python train.py --d_shared_expert=192 --hidden_act="swiglu" --moe_layers=[1, 3, 5, 7, 9] --balance_loss=0.00732 --groups_per_token=2 --norm="rmsnorm" --norm_eps=1e-06 --optimizer="muon_hyperball" --learning_rate=0.00409 --beta1=0.95 --max_seq_len=384 --max_steps=6503
Below are experts of layer 5 (counted from 0) of a mixture-of-experts language model. Rows are named router (the router's row for the expert), gate (a neuron's input weights, with its number), up (a neuron's input weights, with its number) and show model dimensions 256-511. Each number is 500 + 50 x the weight over its row's rms, rounded and kept within 0 to 999. Numbers have three digits each.
After each expert's rows: a language model's description of what the expert responds to. This comes from a sample of Wikipedia text that the model never trained on.

# expert 7
router:520468468495435498463517534531503516450409439475402549523542513443474532481486489529544544451522502498497384521504512482499511517474502464507444551429401440591595574524439442513395495494415436507489452575503549457435564426430549483565468476526479523493483480496518612482418507488358521490515525597511542488456414485448468532547590589470571534518549487506563522563562489465467512480466551489500447547578446501411528461561480455385445486449510443581448516438537541466465451468406514583447555462484548479512391547486549445468510493469532397558526481554461535578581517627450475479471471540535569544466516568511493434521538471484496522531473506494625462463391498439537567514495569545509533516480520420533507496461460548519468448407437433523520453461472593565378559552537422
gate0:593491418607483456459599523609611403456527480456515456544477524558558478484605466531527394482508536410510556385486505525485533520524478493464551515480519494511580461505475534481689460512564473616467551398511484619542557491479461530456522526530446538473534508486533432578502467456500473495554571592447487486441547535529519423467525516536445513556522530515476450525459505528610497493427545404479490533555514515468529596560393597495419494490393404555492531560525487504506501686482414533563502593588496457479442514545429491502570518583526560452554524590422555508492518540417574565475545412482425533444493518582614390520497508532524524551496446544377501482532471512481498489548516473517448530497562475507475488429505539488493474481492513450547559506502583474425488469515548
up0:575506462517499487526590529530574516551482446468492531505436454527553508524543486600528476478510599446551603522427490500496531504517464517445518442510525529511430509537457476470531442528554528584491557518449574557493550601432365585467533492531493538534545500455628527563488481440490516499571566585494499488464577512490429438501507527575421511514489564506554406534474562502536479446477477402402468464605553557532489654523417553493579565474375394507496499530487456444456595595459500493558484583504509509524424554570427514485516520497478472346576457582487525576481502478471571483512553485522487486429573550584565422503519541549602434495459513551403467458526488533502495524548484509593458512551523501460469413463519621554500510503491487513463452509465552555375467533495547
gate1:503491552576487534488552522533491529549476442436422431416517503552497501495444526522490491538514481563446508483396523466534533388531576562567507456518532473555529497499378479473541481446572539552557507486431453527524398577574597557500454447409460502444442516553471566451432499512552522583481438467540436411548549561500577558387404518557560487549471494465517567497516504482478545545457546474555444448545506446515540635479505456498473342547550502529535377507537433527527404537455465474457488449458507535507428503515595470553468478469539452554538484468446467441501524518490490509523556591489523522490547510529539482579541529464459560517567366464432443485582485532508519438443580512581469515596460506370551565455509505494545425440392492427466463534505402472477468554449552
up1:501540520424536481437522452477503529458459554512476559596479471391480540529540469533510527472543497476575526504538505519432437529492463414456460509467448460436471582469641525543442552544406436516489535495566570468464594480473390473485481524541543477609596512507495460461562449511465491443544561564401479509459446421526463452617556476435486598437629486564422418462550490538498474510522460462423486472458478512438453415488532518563545669489463485470448591500396532527480562416507546517597516515506500490481562427509506469449580511524481549517441557476611494538504531482508601533485443428478560477475522493513492493446439460554469470450555544540551562471429520527461495472548446477471479452435511508604470465502463497519495530520580540585551507471475534559551610391550414
gate2:470505466459480401547573455480469473525468416511447535419533527491530463515501523409516444441508532522470453556498463518448523531533409441516543529504521505471494591534503483523469510492504452569451361491480523449440489438506552483494503492489494527535504546656584558513531470516477475494488423457481475557518525469584548597589502501509506465545495622489414542450571494491456512558556522488510555576505545432552560516437494456458485590444535500508445324489451525551484504462510517447487496434523576459528475593468480517472502535431498517587566445529449533525519551524650467457536433509504605531536544564493474444484521497578357564536575430539460572514463547541544446364526564454517486523523485543560556484506532552550500555588425535577481453443459615480444521472501443
up2:445497469443519438527606520431524466526510397489439524408554530551515471516485501495518462475519529451487455583500501474440538495534413476514568535496517523480541576539445458518486548480554452566449379529528533453420500450516521499499518464468458528550490542644569561502524476496493460460470486443501456556501439460556546603555497519478474437486503633502424551436564474492445518576554573466540565554504538478497535550460496481479491588491509508475485325530495517562502485474533491428522466386530569413529466554505472493454471543437471490576550453541482581518513518516636483421501426495492561551495533492435473420485506489566401539539554335562457613544504536503547453394520567472531412562554483520565559471524527543493498565584464477560502502414498589550485554465495413
gate3:544527433570575474495518547458470499606513457481529507538490479513472547553597465533585499538461394512414455493437556460545474455504499469508472418438546521436454492590427509538461563476429513504532529453483571517581475543434482477592572498561452461471487530580519546441501567600576530538507436505424490539484412477522487588481454539539531537464502473523481567534539550543531586538470407524465522518518431613502489539453392561416475401607487432575476378511487452432523466458480514521502530469573494581503435474470551537600506522584395514538480508539504417470494482563428480534513546443425523389494490485504465491574530390551440416515593501418467446456479420460457479406505487517500446588551482447434503498460453476492359572504467484552576453485484536549512504588621596
up3:557527460572557516466512510471450510580484483464553484523509462523482543541556470511561519544478402545451458501474555455536463481512505463538481414466568504427456498577446524546466579460429511484527555470483586503566496549468488497623569493539437462484522544597521538450506570588583569529500420488414484524501423521528497625509447558526514545457472452516472570543552539593515581515462439518457551558488470648502469534422414561407459419582492436592465430495492474465510459461485501520520506467610499556545441463456580550619509501608393506527492540521488439487483468518446468520511534451442529392520459489481489512554537351532433429536595496423501445501495419443448469405532504488512469561559491458443483474442439483498366565521493485534592444465466517550554521551613613
What it handles: Prepositions for, on, with, over, during and against, often opening a phrase or sentence, plus some name-final pieces.

# expert 25
router:489542512568465546570448480617585578514488461571444536351563591515539566396572490543424424409548520479568463531454460484412507415418569522477476568473501492544536546571476448499464436457404470561527451441506436511455534495577470482517525450577470537569431484465525501452513480511458543544516579521530478460452435525509385430499482557510528533545494509518546493487563522562560418520386563507509403507550529566498583568478503448483486548511498552533580542557505496497551477572529467451436544418541592481520506514389506516482498473494510553455503418552535530504526521416521602487556556426480493494532467499447455498500475579478456538510421473417507442539492489442510544582535492495461439490576450538605551529487436402427486529507493516522513508560448531478513534481523449
gate0:453522515527549429467526653486457525505525495487500452404580525469538501560551415437436458520523469456466481515398468429381442494490486597530541486498522589487475499427478540560467484440393538505431536542455435396511472471483586467530440568478527508457496481571388429491439462432507566568545475590481488462440461469537518451584436575478557623443491365476471520557385603559554447527472435493561458464456511484604425532571521534492511516551447507532506480512513547488527535486402526492531400503475523468525484483501580432508445525505596475529580659472482483465430434426543528459487566581548487462502444462465545559547493438537486512501477454517539540482449562519503447488504524437507427461519487512385514501487448466494502509457553541437476503501556611467494443520450449
up0:455492488529505476475533651485459560471515472485505427399570545489562502547519434437453476538507477441476505514390427450367460501535508582525481498527545602461445483455500530519428476469395537504379519558464442483480480388487549462526424553483530525440525472545434445510460457466465580560574489556496460445466461483544498470588451576503551575457462397465499512513390606617565494525468456464579448488493500586569414576503517514490513477531421500483519518519530506482521546498453565502525386519527527525475475483483570461512462484449614457492509648462491489493435433432593491474442525565555457507474492476439544550520494459519473541508462451507557525516464506545531430523530509493516426478526481541401526548475448437468444516465485534411482464526548611449458424516414466
gate1:544518513456431516460497522470428443538544537455454560586446485597568487483563513440522499487491453581552501505495464480492523448558511473513553511427513431477435496593438525414566474491498393473507482447539421486442533555502498514538542534512488530512415487497447399413406507583439507589511413463526457525470399453542446403495505470482532482534468602488502503517495413532450558463451523446489472404500535530520543482434465408494473587503495529550483431495523507473458453469513485470507489454497395487498462439535543507563510440483519495469503465534435577574497417463628530509562464509614484466627478583480463541484466544503552500571569541388493523430526414442602534509551519514418543418519456439528463452572449564469478503552572498439576538532405439595450567517511482
up1:455533451454603555510561486499496517577483554599539578420518451434492566499474558545537550584565563508479480530421485498491469569505482544428472511501532583529515560397526452506460542563434560466474525504489566509562498445564512502524511484529512464455592534504571606558449511401520527485432509497410484585532578452437497529557458496437509479566519509514524541481533504460481573562628517548486485479482411407524512443453476517402475460485512494420488578515527546476486428491477536453455571554543596630479538503484523531371404440500542506534461539485519446460502494435467390533440490472377534497467602472558539553495489453438397480444532469568535500622520574470467482494487444553579386583568524634409526480532522421484479514450409475540430453522494525504498527537525456
gate2:559532576637501482551446481500580521481456453466350584514421537539473556515464516471514573548475550484421547508464461476478467491418453482538552499452432402488490514522388544448488499521421661500497451454467472578480522497588415519521529507409502566525497497470458445452497517460527441483501521501534460437473508560418416507562486516508513492458470409455480477405521463516457516460463451569524564496461466481536460493492543533426569509412478607524501591456565474591492500587557450432515564476402459525428495420457509518491448472462470575492406467471503459564538540595540502480544474503433597566497499451428465551395468485394519577452465407510569419484527549556497492465454552544505544494478504504606470510516405447477471384498514477477517465414521501404487516504458541
up2:463439487401519540509583497497445481519555513522631401485567469519528443487573509559488415425561461546603488461521510500476506494575583514520498492535519608571475495487580456534511517469589403520499530543537532407496482457452600477473451511560516424455463471547599567579501490532477533534509469523439504530542492427608551473493465489518480487578540580504548501580432472467525437523537511431483467543542525473408543506492509524540406548575494393444519431562492489468529490406430460575478456550595504446568504538569524497526533571528566447531613553556536513431472430416439473566495528518571428452519441550567545504578551517633514427549505565538425567468526431445487549562531448413536474532523492514391511488468583536503509640478527493570476554543485531593503482477517466
gate3:500490456509528557530525452465524558526429523395483466501521482488610451484486554495550516447578510516441418589443473582512526471525500384546416489547437570604499523479465484383479618501530502537516516504500519548488543515536532513496521510497496510586533509577585560501460495548549477531435546451550540498534421439512509452504558532555519517409535456484495566484445521478452498470477532487531540545552526495474590567469557506579473569528514527507463480517466496480552429469455452517531513455580527560533567445386445527549539570539568472527435509500545460533562492464531593574576511571462452441506436558541528576552372632543417449523563498567467478505542479578499466468539447503490543477461443607578549546550558455431508541532547450449449476503459516553471450619573474
up3:462527458478501566521519466429543501481418448455513481587484451509543470478457567513508481429546435557418463558492520553505472496531472409445465517476537548592419541487497458418484595529506528517553460489523520525464497496459545511505511515495492490603487498562603529543461500456526485520455554473533518494473398506476504473517573527590520472452548517457542541430483487497429557485526532516537503537525531545411566572467500526541516530504526488513519515511497554516527458448467494551521533441613484494558494449400449521532524581540587510474423504518579513570608557490474527549558475572492448389487485552528554561516454640526449497555519427602497452506569455522518457496490474536511534465452449491589583535509611475440573598570594475490436534502511538528471423639533468
What it handles: Past-tense verbs and participles after was, were or he in narrative prose, such as released, killed, closed, won, waited.

# expert 19
router:535386475493518517478603455426484449444489463450436459469549580592438502569458483468543493449474445535497552481530412591401540516546522474433502509491497498415493479412633435462537400463433519531560414441431475511464504540575454561589531536459422543505542590558538537409516561443463459533369490485471493582459547482537534548384478329468496550504425541472464407510527485509562600604497628480580509531578450533482540518459492489458536484469466493582427465587539483592467437610485432509488499520552531595589509519436449474512397469532357551508505486479476448571457536508491487477504466369541428570525482522531526524475447510513485530523418527486502529468645434523533518513417584444491471543505525460498517447454530594524509542487565538450497438438540490532493428517528540
gate0:518492495564459483430548506470540499493505450488423468459605502481491466544490506554376525520553483482479521418452539596435581512554549479518455470504567534518519475523482476514513466464481482456491489489449438516481496491496351489579571464493512552513510536461428438497482520607540612411446452550544524617573468562513552570455465494447569572542497498448541535545569518508484551467501460485474461451442556480474477443507507511455528508460450489530537507460465529504574547444559477531512547455542532565552493606443495552505552556565510432487555560468532522460484414531384532411589551440332532399521511516492498516391523537471453442447610392439530456420480456498443472557456438430579526498508571403480509598511581502514490464575463525561438451544544474531537470554495521
up0:526470579405528532547466504555617499452505516532427561466534520520457452488578498535437423515489576447472551549430584542479515519510538413498563468537561548439497523573458367508488484479511555508460484556545410563527530424533488476488535426503509546529609476477455491554479487570546512423454426628541488563500493503501557470466482473515564548585543499475430431506459473522382561630534435438433517555504574549466490532476515523508552504594437530574527501472590623537439479605528539501471494534461475462489498493496452467452561484516473525488432567471536483444520396532439544453535544571414501454410522420486506459512503498499520469558570475553511510436419617583467503547499476520478507451457448491475486522571574543451496556569538439558507440470444508503472561516568457
gate1:458504586465417565433426456469416545520432449448505429499516481494515566533507511519571534471537503528524605517460503526527483442537524531476591363584468474390409506533517459449385447485456455454541448478405487454520582510577630487562465443520432551510512518519481511464445569418535427537485530506541375431525529442592575535529442492417514533545460490523484515538457494471584513579466544487486540568584539481531463547443462519389566449534505507543467402445456492502449498413444525523556380500474497494461516530452527491601378468482411441477445552485489589507469540579495503573484556534504527521491466547503509599457534572458489517484412572559571517459497433589506556493432529449452507602514445483430440538461513558464499474453514468452584472488481417474488411494519521
up1:555482429563530451568557527538533504498576583533534590468549532495501431438477490510436447550485484444483398494539507475467514536435439444498391656446517509632578454491477521560638527568573568541440519508552553581491461496435331527442537548511557451468483423466497494520573410554460549454519484495513588542481441584442418496468549520572498464419538528501547475497500526508422519451498455517518478442430454519451563435563476452630448532451520449465534579565548482492571490569565494462437675530490503498564495472499453503404630516514589554483522448496532408491529454497492478440508456458519503510519524450480536405539487424569517497501577447427451489555484555455522453514549465510521480420506529496632586465537524475541480506555475538537443559521542511542517575496501520
gate2:553529464479525540417497497520567560510484489492467522602496549518454477443479576501468460526499500459533519357578395491494501563460449535495474537520506587452445574493536499539525406565497482532544432545534459512400434506485550584563514555490545519482505553486499500495544472480470411435476473493476568516500486574453508472579484463426582464494553490498511527511406550543446492425508486425530607526514508521476434490420512433416524621481444451510484380551459474464470497492551522457455639425520475523488629557431558550398457593475583551449414506511560451528431437590484466510470530501461523537528455613568472445463537435457482438545576482497544457449485454483441568461511498501499526474485553560406566496555472529554573491545461497580504444514488482507484536526488455
up2:453445526490525441543472490543397469494515521520546470415522472456519516571474442507494479468484515561473491661434577525488497430537525493520496481506514433510545411507433482434460583437488565454435559455474525504563564510512440452447475436496446486536466484551521481498451533515484596572532527519510414465503489426567510531468496535534434563505484534496463450484581470460550504574492500548499383465492527468546585551587505586539470378560534522490509582422533490562516474494431517509553354575485534478541365443597468474584531427533439477509560499478429512487572562394525500515525512516511488468476520407457515567532496564570467564469408491516481525563537569527536422542493532500521488541520440448589473494461510482429452535460562516418474550462486493495502445424506555
gate3:515535465447402508568492567447416547535536484510451473541484444526545481542637537585552493560500441450506544586523507563458534408431537540487595448553476490511438533498498547606421544433511525480507518466482419470598462626498535403535476367515440515515404481565546590521434513554514491551483506515588487535488451478560523584574463484481538585537515396552533514554483532508528508607518525519483532539488536511433460610461508553498509484500475528505419571462582487510448471553446505564489455404462398511548491535488504447470493548424507465463497476512519472543509431537508504483482478538478513505518396488562482562540569520477472465483552499451540536553475490548465482523513459546550510448492440468444574583596559536462437598560448513529564488452519567506476597442437437
up3:487494532549582450447530431537552445461462518521524536431495546487468486468366455424456477418497584553477467428442473451579474562575476475491433567450515496472583497499446462420565436549481456491542510520517623499391565401491482619454504636517557488462578500471437413469573485442454514485511525557403524480469530516447497387417549484494476421497508589443492473444538503506437490392479510495481444467503454498540536384545495441490516523521512510481567384487447487531503552451568535476465540554548609452476530474496480578517479427544482506484476495509498536463503560452495482516556491424497522466498608521405511444488418424524524570551480514529501493427536511467557556524490566442439473568507572517538439446434490459494550419415535483504421505539476424519495422559533489
What it handles: Line breaks after headings, titles, list items and infobox fields, plus section markers ===, and words like In, early, late.

# expert 13
router:542423494515501541530459528554505489465475474464502541440509532483529451530562503478494629494533519525554471476506354444458460562459513548425487550539534437462517553508545451558536544491509505498472447460481463466534570536522478455566560456472442519475541457541592452525570466516548449466565567497520488482510514553546522486573494487411487500407503467504492571483565472401541501484526448471475429485450533497554467511387479537512532612582489566420455455538472422408490513470495477435488464439442453426557472475570576466497565565489549438446434384427400457383472588483453549475513498476475531493462495557544396518505492537533528429551501462485513529463423451543481551475470486614518461449502502493484517541537454581420559526485571509539455503588502552510528507563542428
gate0:436544434532541454500492549490522503581559513552507526481538468465544538560422540471493430473505482577512516391613463506535469453515560494446474541486445472579444459449466542485475507513528457474524522468553522504556484438470509519466558462506539486543589572610576613515533480536536500527508420445545553556505517499479602503437502549561437356502524499502423631562545438459434530543506546471450460430405454367531549541568536462487538473528579557516483450524499498419492531514479522471523540473604513453560542514446408487574528484550493481528417551460465541507498538529557448472424579440579509465469559575580470542484501479459442463476523561460519542531487506576483558488516473637470560584626443551475524459547474496495545486552534536496514398518522460575494473476471560
up0:478512397587551446472500529542465460561542502543505537480555482501523525574390563491495469485477476561559491412565500462528464453538564449431455552486518537599489452453445532476505532528543492447487547447526462502534435401486438512446557488567536482525647560617547573476527484502542555534449423400494535486482503457501573533439471539534450431557507484493436610549519452453434559564505563502487482423425491360514540553499466521496521488547640545511443431531531476451486586509483518438480549509618541482542482481450421459513517494506531505550411554510511497469456551523586426484448546431528484524487578573568464538420539491490475482476480488495527506518507547545477589511507449680532562551619462529504510462551460494493559482547518537473555384518502464523471470523474567
gate1:496571563554438434471545515532552544485482456501540492527605477569568529509483557519430545541575477508383549450459499466492555489567510491443540518485509523502589375619454494523495515502517569476513453502530479605460526481603489489561570447536554448497477481467505485541526480480509485509530491520566609437495495438552449405384540493550448390483466492509510428589520513485455584475392492581511447499541520486459502472448498489451473524513527535473424545538391415555452473544466510453533571524515497416365466517551557433515518494558424407506487582474441464572490465603435482422539455468568553584426499486411480556486509460509514505534477442517506410475451436412497432455562521501520577445500526398453447544520604470503476453517544456446629473470468506474480487575580531
up1:513577573495537499488519502567566529497452489551542485511531486568522519457496521546478529515555420560385496498437432491509510500577466464473504501452573535541588373533452455484459477522505622469519441504614489609407567469577537460512638492533617452492421517491502544475558531459470464563523518497566528452460553405513455394455459501470446458470413575554505454582515482448422618440408542568490451501539494416463505465533531509441451517496473501452456493500430481553475488558515520449515521541522545453372511529569532426526523505571460370574483575461451482542478462604412519465536448520590523572426498482455523497551483485475482496553431487530542429456496408425535467490592467495528618504500519475422471551495566476489515462528552424495558508483447543459469520587499544
gate2:532508402528461476551538474403467559535540499514527533531455455550490533469543447498505496498567505457525462435620456526541464580592456514429458405469473532490540471591457488560472585491561453481457555524536430523504452441547432444529461543511479459412516493569495442460506431492549564465515526442525566478553564539538420485521476555592538513472530453547539538426544501473492573504529526479410414491568459563442526456513530458492549455563510477566437545467435510390503490486538477515442522410515498440503445550481488542536533454540451474499456510462557481502397475471523555466472458485494489489520477473437453563428435387455498491598485451455560508458579515532490486426436508526479538472423485478497547439433464491497507480481538497525467530594462515557425563555538441
up2:559519440521474499568568499406498568552524527523519536546448465556509502456559478505492486468575479461528472434612434569534510545602477545393446437450469519489526473594466480541456561467560457488456540537504421514477446432552379452520459574534475443451531468568505473449490428464555584471542540418542551498560542560524440479538450552573512494461502473519508541424532530462504576506559522479436378482557481545441506465504521452476542483545463482577438565474436529385527503497563506514437513426510494430538462510501473546518509465525428489524452506459546520506397486429574565464456502478497475489530484496434477530429448372462499469568506462506524499469588501534514474431434517514486509493417510464469517447423462449484491466505538470564482505614476478507410555583555432
gate3:558559478412511457515529497598553511429434437569466510519538613538553598484496584450545507484466555441463545472473453507499521460483517469489532453544391439521513499460540537465513469468466492485466399418473538557507478524492532535558510530484497495477427502546471414477524468545509615445441468551497482358538443454556389523529563464584542468533506539578509539512505556464550467481495444537524559508564542464487413573396452420499464497551505512501499569587560481437515443499508510557412572643465550517526420414543421502560535426399429452495523367494422434429522483520381518504438540478481466496450530489506426408522561495506514492523491487511464472523448529490529416515523615428435508536486467410572464514430508616549489463462597454477501460431474483503449475541483452
up3:560549514442515514513498516586578501440455444550444470556503611522561603457533576427538460471508492480441566472517466507507493493525508446520521492568469449487488488459523534487529444455426528463481378415444584549507505482527555590555490488496485514458397485545470432498540458553517597491439501531482430355539451454497376484525550470557522459496538554558570554513474534465517498494486469522491540515592556455475392562385497448518455496539535517483448511598564473455514454543539496545460575615475556547555474468530446508556555466481407483544505395474451446460527451542418557548441486505443471502445528521527434365508593448518509498555456478497427537469454495509527407481519649426479486514526474429534481531383506625570470457437584425496512475471501492479450488572455461
What it handles: Nouns for people's roles and relations after the, his or a, such as administrator, manager, player, father, children, plus the verb said.

# expert 1
router:479456474609468520520568516514531542493476509474393410447577441503449520449474584554504600511482515541538528493520481476557471417494531391438558468548541490548503433432459436488477474527497553474525507427548481466532444501573502538499614530470505558552588493464425413535506534559522389448523494484458512624504548472439441487560467450577515585463523519458457552490532489541453517412489553493513486443538511480521453548486543526478428486465494465484520491525522411422468483491463530527416495430447524539567413524490520520579557557577396504493401416559496549523516536571479440422538499473526538559533557488518656426507571461532496553561475543552496480545446532596426435491524400430469437536463501456536505479474387455500505475544513495583469502459443470535487574565447549
gate0:487417474538355506539463461473503653453488409506509458585419503574493466496549521526499499425420439565438571411509524509562483514532521420463529564496476505491477537627527504494439454593461534488511464476413517482477486546453483557435509589537466437584508445462507544552512499550540517639538516513454454468530423509605582491627435539525511609541472508472458501483417544559516444510500513439540577458544576469609438511551465506530542456498524450574507443613506445533494549511568493463474425528476438577507465442589537438546441542533470530450533495555543524597469468540456444440487545537547425561477547572501596526518382573578469482594466514598510467519477555477432492519498515475515507593508510487538570604555463569567580684504488520513391560469438553482488478463482573
up0:495462473539539496417434453417393514437461424481498476517479556618433446539523493558497438518479430478407508491498518466525552550538437386531540601516481492525525440517516564461602443482331574427530534474445540507520471426475501549457554506523458456532473541467516530517507502421462547574536533491491399486501404464467531477557498529478573506481576614504488518510519427571381485497506598559519459413468540566501474496617537511455501464521560523439505416553542460532538482511465415526459470535498481466537431386525519426525426396521442485439530464479514475535432571476529531448420546555564440509447515535592405400509447523498500477474536543501461554539507576502472517515489525508548536483526479568484542455523431503513505613493470529545434455446471503503525442381440568
gate1:432482552466421505493493536473463460596510587492554583449442495510536552535580537529456498508460571571543431439466448398519495430479514485458502523413490432528488562459577478409460554567531512504461487544512471431564508513489426538485483526527491445460513441505426502569479483531418530479547533507480530483470436419461532477452513480537490475465459489616491598567512519483479554570545489454463546472509514423556470531585510437495539543512449481535540374577527482444498515434439425433522497575489508615483467407509576584385661533609456474434473511464539483495450493506540498586527511576569521525499484465452469541456527499449567393458465521498529574551478417428538542454457456459601472532516518467474488559528490433577476543486454487503504461521490455411491546509538455
up1:522527467537589524486519475521553492479458410539461430562584521533458491434438509454599518529568459461477617604478575551495503560565519505487500470597564590443524447484395516536489466382525561505505547525511485516449493517499570482534525493527554551541443547475567499448517555533513466498453458480593500483563526520529475507488465491424516564534506508403529449451480510489538479452433489544566511487497518565421568404396530511432433468553552530442450632435468543503517509535544607571476461429505513424490473600444404421592372424430558529567530473541518554517541508523478514448495467420449494426502502521543439486503414517566441559523514521532450477452576594595512466578525526578415481393475473527534478411446502549458522473461576432455535536458473501616473473491424518
gate2:533495474464583464645440475508569486512488469545546487468498532522473498561466568449514550560499477513583517494461508443513413494540509477466490444484503461494378434573552407484455537580493552546481470625526524446559468477500478467515489580563523408496593528418525553493502499437462566486446467448418582431422564486469506532528467490507455497519566478482474457415559524489381579482419601567442528491415570495526414461481476521521428421451426452471528452556546543465575460517612452462550553419479608457524530484529503470503581507442482445511398479520471493537516416491461599398509491536491534447578432519492471476554450518546497445457497539470516567435599483576507528604534423524430523507538477530526408505466478465531436519403489435576504542407459546581552560518484468
up2:567502483480515531536422532508545473620516548544463476519572464467489503560478572413451566489556476475589557489467547436503403469501417524397499468478457511464357511547554394454546543491530490515479546606531540497502459447459532543547527531485489449582521444554457617513428547509526572513479479529533607416455493514433612476545415447485527552504508442549536520483575487509440617468483564572471534424450518492447540521587422499511492482428439525479432450593550509502483517434560482508457524513466521536553546487504492501475519517501564430500474513497561486490509435508470491440606461525494556457552423490510529482498485491535450385486476494428498505427602512529528523558606427639521494451523443572587489537600472510532434520424515432567508532496479450568510586596584512
gate3:541569410456581443513554480435461560456604548517469558609470535510477484507494506493475506493484562512476500488421510407412428455547476453514538567487497507380620510385474527496518497561540484475439481481475553508461450425549451547478542465474460525543613540515434604394565454479515525496523452404540520554536500465512530550441574542472436647492432411535484433495557537502595562535524553553523536510538509583497463501419545492477523498459434479463510511587531495498513490608440510506334444503495466511455512523591426570513536469511463512514458515453465493540565486446461478402556550483554469527559477478519555524553442388518540507504506563514524468486370598443449507525430521472452453556527505468488407461508537545486414479497549461446464487493542487434482498490549507
up3:454391597544415568508467504574511446540405440471516464420521454472518537516488479529518459493521438520549493496582495613586565570460532534482468425509494490619386494605529496518470502456497502531558483501529458493533535580474556454495454552514526455462399446472556429607463531498483456520463533571460438421447495520484490460574459486477582335478511587474516571516472484505440437445485446414486456492435479416521521509582460492532498493546563526556498517457480525528475530395549497495675567507519508517586508474416583444496474537509534448463587471496544529431404501565534515583436458572439520453418535539488438473458547602516459500499494440485480548533632399540547500482570479513564550452477463538525596525497487451533577527478451576538514522500476503566485483506456488
What it handles: Pipe separators in markdown tables of votes, results and tracklists, plus month names in dates such as August, October, December.

# expert 11
router:569446488481523476429525527506499471574497516500505608510594543539549405489517543463538570522504524518468537427447527553497515413485590535512474439456419423581466544443570528489513499549527510514534526502561454462442495614557606544483540448437539520555550492529479499475538581398486488485512479508479566601495619466489419486518477497524396516543521427533608579622496491551524465423528458490535491481518500440452521477514550452479509437632501425532460533492446555530486522463507486524448611493477537496524503511583504514512510546503446607500445548514532556534480504611520486430523558481533501536523464552481512523460508510465486509474534541469523446593477481481536509458535458541461389459507427546409540450653500536542487512486439504471412508470557463534503532494467499
gate0:501413529599533429554586473484554497462489477539525432492457478510549458516594574464548564486524487493493502535549403434513548431529498482510456384594522527539431510557549439475591509567532590496448467517548483513537516504509496560570465569455611521430430571491558451493539514477583496480504475517487460497508571506477516491492494417422482491602486516428520494527410559503590461499426474546540576509632470424412488439522516446339382475578519503514508464419516528512442526564512553572452518497454507432545579601566504482445408456452588488535574440505598447571468556459504541504463537497593401505546534565499427492454495536531538508540579495523482404478445515505510430489540495500448574544521497457544498574498505591539450476500567498507563507507502425437442514440524381
up0:457393563549466448502561486520553525456500425544532435487503479503551469509534530515531528560485485482467493516567387500519554477483492477540503422581536504511392517540507438490584486551470550483467443551524449542519452519521452510586470581442596469382472543501608439483519508521573511542479517544525464489503568505502534518502487423439431472523493538397511502501353604455590464494380456477563534544654562457409540480480505452339388517535514502493512488442496541507461504556503589542446569513504488449517562596520495457467439453470564559456568444500575438580494579526527578543482550445557461488572537570512442480451506502503609469541559488543479388487447462536462419522563529514433609583541551466573503531478478546522461483511579561514556515445513452445429458404495416
gate1:457521488475515538433511478547522465494543527466518491452499488477506479520453569517532551593510436504554555559473450540525558481463519507515531498534441519517418466482542458501531398434519543557450531498477532532503561417514453450463554474511535499534541557504482490561504471428501512522518444521519496472508504438437648376572524483458495510523522511439533582481479414511494479469486545508539625490490494584489434487553451471423524518513437599435571644681480489509518447541454502501541576523502474423501408544461356497433536455514525563585532392556586516557480581557505520423556511453422473523471524539494515520518555522451456474425590446530375423498451353507574554537532496463522498462455472555580531454520382499570500444589505560557505586586546469509606460495402469
up1:462492486498521559439538496583529491485539497478505489479503494447512481527449529508560545562502444511574558559489458527519545461481521501508510475542458522529439454474584422520524390433535525568443533493485525524515551433498473451469555491512550476541525552499484478555517456442471508521509449525522536487543485402463638390560537485419488540503539494470529582461451424515522472493498531497532619478484486553469432497521450490438513526518434594442539656703482460514504466542458505504540545533517463431489402539462361505425517487526533551596552410555607524543475553543500524423551525453440467512490538540495538523519523521448476495432580455524387463487429366506588543534540486476511507491454450566584522461541403505546497430577526555539486572614544457522590437512403479
gate2:551480528581581495452473461593540405515545501423437428483551525470528607516415571517554533502439463537427494470534471520476584500529525461613520548481459544455520470438511516509424464434499516442509448465486509491486614577534489454458490441447519440489577484508525467493522469502444510418570515553404487492482523385509472492472576560420539476442501501544506515479380509465480463503506537462551494519400458490596389487479492495522439559518531512531486502551504476540497347490514470527472510382509552534463509533513542506482485443479428578519493557490448455497460551490423542538478480553629389608509453536466487392577505537445503477464433490515516524506537521535469557528457519405493448422599539560454438478479573465522493495490590459528530532509502533466535455507504500
up2:545521579566548501470477461573507384504573485444478428495567498498514583498403529545552572479434477515439513468560479502462572501545507496584503604466461526455552437473470483519432459392494501451541449504477505519485657576577528490453518423431507454493585476499522456492486509476440516431601514532395521492513565419510470490431578576431546524443479504546531539481407552459487494528505484490563486538421502474594472490466525515507449576506572537550456496537495477535513335483503482535490470392508544540463507500473525499488503491504428593474504557504430442495466516506443564555475453578599432601499467566471469416576524506441477407470397495532505513501530584502458504504443522404496440433609527523476488458484494480526501476460591458518564474507516537493529413460486487
gate3:546502497602525456521586543470477504389476424574506509448529518552555512544439526587478459581466440481421480387433479493484449452490523553552490486446459472492514558575515485511456440542554509429545390518520406488480535505531539498472489533477505419510555521505501552536536495598446408479537460474551523579500530547465563638524440458568536522482513405433370505448497411492551415456578513495561538515435474445439528478639440537500459534501520509408593473512491566456464418401438593536514524413603486464521467396526443519446450484383515507453463624473531495481527519407527466482465475516548487565477549459423518465485547433514556523488464456505557534535506529509533428464584486570430487516445492537541538444444421451441511492557450552579460554444508535508504397459474580
up3:467471520407483526454413450538567482626543579422461500521475513447459491459574469408526540397539573477576519628584550515519569531489498443462511520578559512532497465429477523503542534437473514554453605477486584535521481466476488506526481487560501565498473485499497478450481500415555608527482516526455492447477495440525452378476558553435456489504489585565612494579513606519456579562414502485450476489558508532536478512363566466496529455519496511545409496505509433538531556631556412491494487578397552540474522632475536487575534535569482505554509375516479498541463499581446562524519494498479497438518421540572475511514447550476461514539533542502456462477463471495485549555450508449569528487546500451474436541538589559515463520451566443394528446546492451485490596539536424
What it handles: The word by, especially in "Preceded by", plus capital letter pieces opening foreign names, such as K, St, Z.